From a checkpoint of a small mixture-of-experts model trained on Wikipedia.
Size: 9 layers, width 512, 99.1M parameters.
Below are experts of layer 2 (counted from 0) of a mixture-of-experts language model. Rows are named router (the router's row for the expert), up (a neuron's input weights, with its number), down (a neuron's output weights, with its number) and show model dimensions 128-255. Each number is 500 + 40 x the weight over its row's rms, rounded and kept within 0 to 999. Numbers have three digits each.
Before each expert's rows: "gets" lists some tokens that make up at least twice as much of what it gets as of all text; "raises" lists some tokens whose logits its average output raises strongly, later layers aside. This comes from a sample of Wikipedia text that the model never trained on. Tokens count by the router's weight.

# expert 47
gets: " The", "The", "a", "ie", "en", "an"
raises: " and", "\n", " in", " of", " at", " –"
router:493556509533599488619541558503447473569479512518475534530441500492527476489523469454500529472525508516543462540536527439548514463481486547517531498449567552483496469475566578556492494549481548437517473469542550438559493480502481502518515504457475463467440551540453464546602450576520531483541515548478510431510563489494516537506493549447544483548556486494439522513464510504504502474431
up0:549456527511527465435512493596480488543451470581497572458491556466512434492455573468505542517508465499543509469543563591483498469504495467478518532439553491525475513437557529429427454509532502408513455494532494566526449471526491482458544543512499539466522367485452455458524463558444505495560424497490457508530547442516463527475516431477500462490486572506502528465503468450572538474491
down0:522472502438471498532529452489514472473575512514546509502483493507553521472567480568576508480519474416515569470529463494559515551499514523499531542523422528497506521490543595524516464496453404557573466546474489528564520601502475512451478551499507458474514483458494507557529494557488519499487536482476461531496504476545522568489511482489506509431515509556518457486542456557524501536505

# expert 12
gets: " a", " an", " A", " the", "A", " one"
raises: " single", " number", " large", " major"
router:554552475505494511585481497533518432448515480438448492463526572537485512559538534515560487574474555505492526462488481459478468585495428568435536455506491519496466511484468513480412494510508503530478451400525552469428500525497532475503546494524502420522501563531489552507501479532501510485462592507484505440444497559515522441524465454468513551528460536450450471453498479574439498397562
up0:456518539439566526507542482548453527446430539452482571487514485498480500533444540551502499487575511532487543463506531484482394542478467505446509509476500506505479566472524448567451521382480518498529493548436539555465515473542494549459470507517422520534548519507509485501488485472477512483526509532445431469530464444487418497583460576531506503431546564546539495465542512520430509540493
down0:544534469500481488479407482496532476450474496493465531527520513446531617513539519493459494546480473499516529474474435518458495472541500458588519473514479489462585547478448505477523467554476512413556518515506484499478457536517496470514439490475512529540513523523484498482553551515445551526539562552451498468491492496459482472468430520423523416468478515488595499462496475447525563505452

# expert 26
gets: " was", " ", " G", " 0", " C", " M"
raises: ".", " and", "-", " in", "s", "f"
router:507526547547524470483489499538509480512484570524473491482516475502471476430504472485519503489456499581510456550460539505514450505520473458472545476480541514475521507467486539538472579487512452427530541477500524367529475503513513502458500491550471428489542464516493555528565467458494439545480542532551517526486500519485508533541462471527547580540440532525464446464501581548490491482429
up0:573449498490411499572481473473522523461492472491537481515440424552500509538537540459437540511485516525475551506502538447411540398528467463448503514534458480507542612510496445463552510448532511548450472514530501544526478488420524541562509478458500531474495555502498532476492479490529527479529533406457581504498525482512517472558603450499541489474484445542565455534508543457491499577531
down0:487459429494628605534508474557530465477526504512514496518461432464546580541550511481497528534475493577523503543515493486497525438551514454406490427516545548470524552551572490473539499485533498493455501499493566499506453548460521517426477492524532498581520483450574496556506487479576509521482536502436554465529523577475512514545558518470515429503482469532479511492518548523530498486472

# expert 58
gets: ":", " March", " September", " November", " October", " April"
raises: " in", " and", "-", " for", " N", " the"
router:503549549494551518501505510548531415521442538471525499489420512505486463469494534470483624571464508574493495570477548479565485531464503484532496504513490516487535457484462522477515557517449480465475453515520509487515500510520514570508544525525517560511475551542501477546482483535517448580484547585536492477478543540486444481506553580465553505534493464489420447423534480533532496399493
up0:483476493434541456486483491462528438504498545498428500471482487515468580505487479428496442486510520483430510496547547524449435446455456417522519490489458461555453456513451528573568497461463549517424473546478451475535501547556561475546525506346470514509456458508508494490515454502461450442483517539531527483541453482497476548482460516509570484558534477460551525492567510499501444522461
down0:512553519527491605498478477510448497500505516525516509428489484566547576462481484547539528496470487517515512413470537547463404478557486595510464454493564549480507486565468559433532508530548525489526495527476556481513490503482546612531523502538537565441495498493577553533461487514478485504466521534515555548429522520563450443481440512560524562482496508555523525410509473415503489562537

# expert 36
gets: " as", " to", " for", " with", " by", " including"
raises: " the", " his", " out", " a"
router:522520580473508469514481466522521513529493564461464497454484458532422496467549506501461546499483520534517518516498530470514485492513389512464545550628511442490477426457519456431458544471527572601532461485479493481498494443539537536499450502484455462441456452477424470530522423505437514525456499503497485553538491507449445524497552495520469474529458548527480470446488466549502504469549
up0:522558531494611481525433547491477519500516450489513541554417562545521460544552565477432453498445515514565476444480498577511475470502568518499504426482467525474552507513471442492470556509486519551514457512436461486509493495488476425486461434506467506567564481446521511479475415518505462488551521452470488505493530497482482476481525488472464496446461578548543501516504473518489545498566
down0:457454527488505463507546512461436560455502537562523562476419480452541450521478466429492545504471509453475514477482480547430515474571542511471493487467472522441524506504446524522495462533531533535476492506494488511485477545441482468490450434495481486550537543514401482488558461400440556542525532497484446470460511495578524494465511547477552525463457564612503484472473517487565489465448

# expert 44
gets: "\"", ")", "S", "'", "$", "T"
raises: ".", " and", "-", "s.", "'"
router:489457447521525566487507550478416543569502552554527494490520489484451478473540473516493490469454521515491478438474548566488488480498521537492531530531538387465488420472494439495530576487534569470464512478511547556554498462519464479503512541469478498483480457500534562517539455450531479489540469560536521496530546482512518386516503495513463485470434479516437460507489570478401444539512
up0:529443453454498452531515516478494548525486529439478551580525524517443508518491546467518563504466544475436560492539472490500534502441588494508514547432516504480538490512527497467524559434529511511505474475503501474497473416495556477484512454467444465507496533489462563477568426555556476473535516516505428554567509560448435554465497484533510464442478491540598431555551428572484483544463
down0:566607428504457514584530509483445500564428547493509433468378532539482620446458501391497469510493473487538464493483401471489559495468433582566513531466492486488537491485517543492548463500537446566463450402504495496514514523466500503458598495489520526497506470508429566485494533496493562486497511491490486504513472485470517512559521474458447567492544529481519473520504485519505535516513

# expert 2
gets: " |", "|", "-", "\n ", " (", " chronology"
raises: " of", " and", " in", "-", "\n", " for"
router:506519499547546449511463498501532420612427503429501485495489479556463492407488548435441543521484515481646515558476544521495523517487506457487517513540531440490458494444488480514563526524469494429444458561520500493517468473553482472496429446542453500476509522515464511491467490499499515531466525573534520458478546523511492519535492529492515502550564498521478554469507564521462509509552
up0:501474507431509455516476507467503489470492512505529469484505518525489482381489501560481487523461460464535543566444567553449499518511477430427540545465530512482525562510548487446474475498492539475531556475473527544502489502446508427478560538428481498496527584473496548515569458508472534539557467439532420556467491475524508498503533472505420452503535504412456484468498534490522551522421
down0:452478584506522525468443509458588491549467406544527506520538564466541513492517501525449499463509516530503485543530503504413501503555478396566514526595475425496530525499490551511497452551526452543520499528457416480588445482509535561465472497484534466520509530519503469517507543483444503548471523460482491481518520532454447418492467483527471487552506500544418472484510479484483488511578

# expert 53
gets: " the", " well", " such", "'s", " his", " first"
raises: " ", "\n", " A"
router:567530498452526400590453466482446535535505497528389488494463503466483525517446500575512511558472591514460552488498529479523449510556483517428519440540538497486514486479513503475493501510532476469467452389527551509532523488512485468597475501489471481503578573460527500558561451542510442458481532481569497468554474570544446454529474516473528522487540446504504510459509529451563521388569
up0:428508481510478507532478441518530524490523575519466499506488488445507497496505531494430499507500450553538465509477462485516517553521545442456535451568490464544415508576498633471536562488517494542570398420505461584436472523512464467497502532501449474499590500491529520566522488508574493565414471455565433516494423568473542479497463459479491578533535502520489471521455516484502542420545
down0:544511486469531514487548582521560473508517479471509500479542538422492476529497480491484535520509512461539565540520540444528448461571484533516454469461515430494522503520562474530482475499505478506480502569527503485557552486461565522520524448465548456554462554525611506493482587520544532508489524482508501508539516442474547556541526567554514518492500573561419526514414491544555523546482

# expert 11
gets: ".", "-", "s.", ").", ")", "|"
raises: "\n", " These", " This", " the", " Their", " The"
router:523514490522455489536440485484517573418517534525467488530481497518429528470528498524528469519453506454429577513511468577550497615452497514505537511517504458527502478428510496534509497470499477493499510490497481514489499453555561452477465407549492491457519487454484449558548520525492486525499525606496499504498573598592520472520541483425464473509452541545511542529436521513487525485491
up0:444559530501473500482469457472541507440533450552435524520511515451465526419450541497515517492481465520398528505478513503454543435472522455473571494497610505492472531556447442446485570466545453477395483534534466486463519480513451466531483454472462445502500496480496557569473496481507469490501552538479499485504551545536437511481478522511454493524489502570446467475461477535535541484638
down0:502487531473520502492406577512514483452514506508566541421481493493476453518528477562454570505438459479460519515472518551455536432582588422511551497490530447505554531542453450538452491550477468442533541496509542515516512513497496540520548500470442535513500487504541499511445532476417578551526495430499506559523591479504451475487489515552526487536523490494486437527462499454599551497544

# expert 27
gets: " to", " other", " its", " of", " new", " his"
raises: " of", " and", " in", "\n", " to", " for"
router:478524461549486481472512460511464455543526503509479474550489440552449466475537493512512446491523536564483534554480498489528494482484415520485486510577542549486460530504578492535543526473488514573491567425446559549496485473554496465535534490545417448476534523469478600569477489511525507474470489538487512555463455542467496443566507512481512499472513526515442503556506524555477455468496
up0:548567480522473528531495573500500534572511570496521531538503465524516530565451472517470470446515444503517518527553501419503507484548535551484452557506525521451452498552550498453567438518518507485523483425558524539483510509519561516467520460553479469519557496470502420503525424466523538506567562417558538471542505483563499503535517424503476463528386458522452470475521457502487606497522
down0:423479470499481512498457504532511484524491531534514573487447451555518578465394511425498563459504464530476490471536465499576528433501504477489463481474544499488468547468533482470493428496502517440464542481548502454495419546502422474508452518502565552479531497536440566480551417417511517431524501448548449502517555502537474492506533474499458576510526520477469539552536469520435441476468

# expert 25
gets: " and", " was", " or", " is", " had", " have"
raises: " a", " the", " it", "\n"
router:503549495519467443512463410466483429499505466505431470531523514505445463504537464527525503505477564637487541544502552551459484503424443513528533560514547466465465470495479543495527530461459550520522468443467536524552492468465498528489441527518480552463564535467466477514529495466529544490458565491548513505519474554438489510504510538430552539426483525517493521466490444601479416450471
up0:503440521541491469517489479473455511516528519524512496489512521487484545478529459459519468456517526445548518526475466480445468539513456514518565520500459465444499477511480481518489431480527503529496573496443462479538510519559467482497521419488485479419453479471498674512519563483529539535546437533539488487532444484526610417497476539538468481514462521568481523550490463485462517521539
down0:454556501461424569441458500495542495438501474523557545519568455525452487540473496558524470472472541550539480504537580480503503501501526482462495486507530474531512485475481494556565525475472555473528514506527528485463492508503472513519530447463472498505519476487487490486497471455568481534527559508501557459440463494473520498493502498501488480475488457429606476449475469479535484407502

# expert 56
gets: " |", " =", "|", " ", "ic", " —"
raises: "-", ";", " |", " and", ".", " –"
router:571534481540472457546457457458518481422489561534533479515468420513571459414495453503567478485552459518541484541507522472528499510440429435461506539559524510482508584475491505519474489472529515488565517489497530491466541496407572449464500476521413514519504550502482513534502540515491502493414445561534518522474546512469466499446531478480500553392482537535502422469471487534462459565405
up0:563509538461420446452529481387464475439478468493483522594498484491500425416546472512502457463521545520532475496502543537443523491540492496475524530537481484492502474482466443493450406511494576500497528547465491507483532472458490515520453504550492391503523433503484541486515536519498495422511504482488501520450459530413531523502526473424490433467481532498464488486470496471571401518498
down0:545497500526477511510500549536484472507553498520467492534464517498523531532532469497483501435543522537569472453478450508515505471481533500515534454499563543500520529497536470514544434481503516402496586500534561527433485474444574543506501512500570515497463437493586539488515544436519477450572541463465473458521494533468532473434460552504495427558533497481489545472512462511519452539510

# expert 16
gets: " of", " ", " in", " de", " K", " 6"
raises: "iers", "ug", "ig"
router:495554494497491558562463479504485501549457547456557408514466501523503417479490495540431553493413510480558554527478539397603453496515420566509478517527559507420449489467504508452486532468537498492497461543457508494402506440553528496511470422549478479526458511481468526554499494517515511495448567574506549466451560508392446533486547413507543522439480503494459466513552487553486500507562
up0:527579532564493474494503451452473451512519522446539527498455504472502446529511567544460526439542494474553432504455518452500509459528439451528466523520490441526498447519479491474516481423561559490499457463441513495486504495535536590455509555534517473480525511472486572540492507511592482502418443475491425553588473548437459446495468568523460543485525539605520449549486548499508498489530
down0:536522507473444487530540503479479489518547562513535464506493515506465485515419544503450491487388521500481456498526531625536532437524496486542447483496596513522542514492518541465522511454452476469455503506452447515551540477517490514576542483435516497457521493521505528456516565513489440501488454533606495446533502506521486453534498460582482498425375524550511472537553470518505517539505

# expert 52
gets: " A", " He", " I", " The", " In", " An"
raises: " and", "a", "-", "es", "h", "w"
router:505535495479510505540563480537440468510564525508454505534528393532520453510627511534523605499431628515517513561504488533519510467486468585510572483597525571449446607462492536472443508484497512520439453522526593468507550503543523522473526455552536488487526470474511462500513532543481467543510518488534470519432583579448526474531584486456484515476424480453505531505457538491499468467498
up0:480597603482469494526527554489464529467487449552483496571516576496566512508544487495491545469539460520485466485511529455478545523557482474411475465523564456481477480456498502470540497477564520447583482500563561456458495512517445453451523531532535507501506514494464419520503457519459504472466521501529488539420518477547511489520507448538456530533440568479516572452478469488464511495469
down0:528539542566505567522489535496512528511492534535501499529526504555520564474446498472483519505526497430427541491520465457444455571497495496485511526536499440554604445508512498480532505403550509544479475512492527474504512526455466541396382509501552604518456509463433501460508488557433519460531496487561474508529550427476469397516495502512558496485568477559488445551538538510482483508525